python train.py --n_layer=8 --d_model=256 --routed_scale=8.0 --norm="rmsnorm" --init_std_o=0.0 --optimizer="soap_variant" --lr=0.00257 --beta2=0.99 --lr_head=0.00791 --batch_tokens=65536 --z_loss=1e-05 --steps=9130
Below are experts of layer 2 (counted from 0) of a mixture-of-experts language model. Rows are named router (the router's row for the expert), down (a neuron's output weights, with its number) and show model dimensions 0-127. Each number is 500 + 50 x the weight over its row's rms, rounded and kept within 0 to 999. Numbers have three digits each.
Before each expert's rows: a language model's description of what the expert responds to. This comes from a sample of Wikipedia text that the model never trained on.

# expert 47
What it handles: To after led or leading, plus than, including, commas, semicolons and pipes or hyphens separating items in lists and tables.
router:503498587452550577586392489523460443515507593449576412354490490514529567512526400472490479501509509398510488489465480487424481467487541568519485578553442519513553590531467545517472447638481542541467506460507437559472561601509457439450502437553549443548483506536508489564520602491405480565443485535480582458468498566533532589494559528512494503481515566586544444496438491455453574507447
down2:554633477444507528544522500498574654498554526534484491552490557390535443534579555582452575592607439483442487494521457483419481552586433586548512515554491452432516504517563511469490471527543528468525504559389499463571459474390492500381482568482564461434457442541458524496414537528491500443476498464381531530488398441510460461466453401549546412442479477482556434547530511506488418575511
down3:462591538522562423463603476517513594548483522491525546434491428593622512468509437562517564582538520541443489436524491481413449417477517563491565477466438512449539502500542579451567554441497535486549540440462522402453500518481479567458541554485495494499494439461467499523482399419464479447547565430511482403491572466453504456488450422462460464499488505443519514579568449541555454550501
down4:454538473461455566475511501569482410568431462552502393514577445515505420644519493530451612483523447443526450484492522393419440522551489500532501554578507526548386479478446529479454552497493563533569488415509531482511558484454504527503525526492373513381568557602571459522510474417497573526473477432444496524482509577512447562501582551448489496475398492524510518516546527460479507469446
down5:463397465515507449423469388508532454511529435408475497535522605531518447434504456412432484570512559485462518555524546537538397530435480512506477521570399517528491469519472497580439508492587490471470467532468473478525526470492507500580516459495438523489621475473462490483470446570454481491516530589481495504483399570595560434497425556543498514488444493532514459455514508383584443459442
down6:508519549508494465464481497525540538478514483581514492525477616528453446432525561486449550397454427484463468569573429493473561522457495437538434513472427603517565529474586464392508492529480460493491521517533477292468529443516484455529497473444489510507612440578511541548499440474538483496515535521547453471508586438628548592549470494481473534519515532414457521538497443562445520432539
down7:467550405402504529436427496480443584527466576507625434379499482491444519484492509495612480545452489534502551425524481497476557505438492514503439458518528530495462572495452502504522466601409524516462499545477478573578542519467459485529420490543568585422463487540540481563479422571430433537526452470529512496452454539473521474445530465517456433437521525561521449438452562484557504433424
down8:492553466472511414515565460556400428423515533505526518504544479577522442429489530526521461478464567503506458458440445534562545566529499502487507506492490473507451520567523483443588469444448443569515485398518471441541577398488431555451506500464524578511462516462496540451491499459506496552463500505564465463443418349584537482492487461453490512538414499413593533500569543540477466540462

# expert 52
What it handles: Table header separator rows |---|---|, plus cell pipes and list dashes in infobox-style lists.
router:465544554522466564506406464499454450477592556546533493572485494510385549506486419555445503486492485475563510426484436434410386459464549458577497533390466500462483521472506528559508570438460450517553514513466510494485519489505421498518430569477569456508575463526455462445537444493488457504490497517415538544599460561392529471499479475475551491508465468540519599465566439509552498456486
down0:487492512573534509515507530558546551428491489527537418483394622445498500505515437495514543488500500529532528449439511468503572515471475600512494492542463593554505516490381500417520461587456488491395529502504539475541516502475489507536511437482470556449412456441521501585464478446407497444546541435545517442510570451566385532489545465489517496578479463497460503536421435481557446498546
down1:539475425529440509546435445506502607528449568479532456454515551560506474447520492515485488576559488463524471453432523426373529542426614548450521527529598510545545575461497513392421507544618537456521456508566461497414444564482394479523453543532531452531539428579542433482510449538474452510499355529501509543550443526495595466494531529465473438548508420383392518548557511552583521431513
down2:523579540370411469499436553545414479574437532499520498523480438551499414541547476434447526583507510517556507370532450517444475548555428417408554547460498593525499467467493559541508530476583557527489581459499515511462493536480464532530546532459449539454525470489535472531379463594534431529569537476495498549504404451440513473477555584550502504549494582446507521524557508534485538541464
down3:544555441466547460481574584571504404530458466517521492529458572487522538562476502452494573449510512411436423603381496540548556524521450482466441521493528543557519446527502490578445547487503503583422539514554475484500452549455471502440469511460520448548539418474472507543452594445612487523403467458533480462501472521516446512459480507502447537448442586508423420532466555564350396458510
down4:454433545495535516511526523547369485538548451484483516475498541437421520557436493484453496460545449550469511547567591464481492474447562468379477521473460514437529493507478503511483400435565466441455534428468439467555497555479540456547468553438519556570399537552527407517506510488478521501448505546502416501403494562466415520507446588540519529446503519500501466504464470496390459434480
down5:509566444487530505558560474504472470561470509496539447419500545605517413483461433421502473482487456448541508512478554533477433490546529578558450458490506499492642502527464528477436440424520398444516506449504515536507507467542518441547525424475482444481415538506479468474559479514448576558499511524529437482512480554379510579459614596553466514502478427468488435569580595509491482497363
down6:551485530475640462541463591520532500447573544538555555491493505527522432491523492478494483556528457461522540619448535500499519492565488618552598540524528480522504511510503428428476519573540562497463390532523441479397486458481601500411440514572508475523518406513524524446463512511484588563525480514502473488503544534485572567533429473480503507483560466503485548544516534502527505401514

# expert 40
What it handles: Pipes and dates in sports-results tables, pieces of Hungarian place names like Szombathely, and "since" before a year.
router:496580538518528617453476520444476495467494521480483521449456507614470570480553575527431410407508425508531471371472498617452444560514466530390483426498490490588543521450493578492593460485476519492501448437552562562393511532529439531473423542601512408504468459486486484619573478447549474551432396539530508407526471507439474477468517564460503453501544481584493419534544475471531501576502
down0:472424519530475470576514493482522399553453471445434516539465452517563441474420485567635521540481473500512520509432532541555506419498455575494528535486491520552561456483514500486504557519515617454442485376440486351553478476515521367581609469495549542573420511498546472567504545503454466499433486516534435482451519595441497464465551545492613533433505556515421587427494449569491537510431
down1:486568474501521533505508501609481471422469526476455511546558478559605589472484471483540579443520573476490431503477509537551476422547508566547473475511510471459492469472417526445555521614494501481585521383478544506523530453553490513458532507539519494510459344434531513431494412455506542485447468450519455491401515394480485534475469463553444503505449509600498514481526585455511543401496
down2:524533440509527576521536465510555570479496416484472458497528424429451541535433493484497507570436440421355535536503515540525532467485489514508512460499445396520524481573465613489476480558401582561447584531488531454498449390482395520498639496502401494410467581583442427585544555410439552525516582444474539506631517552512521581516624500523472430490522502604505531497534501532466456546466
down3:504573444533452471462528555442414496372454582549451543426440489543517479451517472510389458471578569471467521473605448431472497473533552498428484516499486533529443500525436532426584447564467631403499503403437414596522483488488489567440541591480512528576455522523493522627496484544494478552552526452581542509520609505508494429555458564415547501530426512525518607530466576549599433521418
down4:476519503529453476446532483537579548440470491536496443461419575481475414528501490477464426515519453499452499558510541553502429483473446512547537455461463525416511514434507542451456485498593511486432448576425482471570476459555624430572442461554473526543430524454583583415569549507442441474442440437565465474530556593570504512526454531421581566577404523461462541507471551612527424487589
down5:408474493594540506413549554511456512523434468497502587516495512461571589519470500540506446517540479524534406514408534478474591511488457543528474489438519513574508467398579533498553434574413480509471584552576479505560424608432513569541512554541447464527568554581591509561455576424432475524427466466495470487532449560469487456525594431537498484599460541542500546508486480419532530488437
down6:476472513470466556418443477511482489585518403564441436470493472518471528520498492528563491457486465485430569490508477527615576492518502485526490533511519598460434480393425500504486440591553526511512582518574485617470476483532524607485466473525570483499443589522426499433503440560437499443549538446465525508522407535473440497546461500499450433522495568494540498503522544454384514508570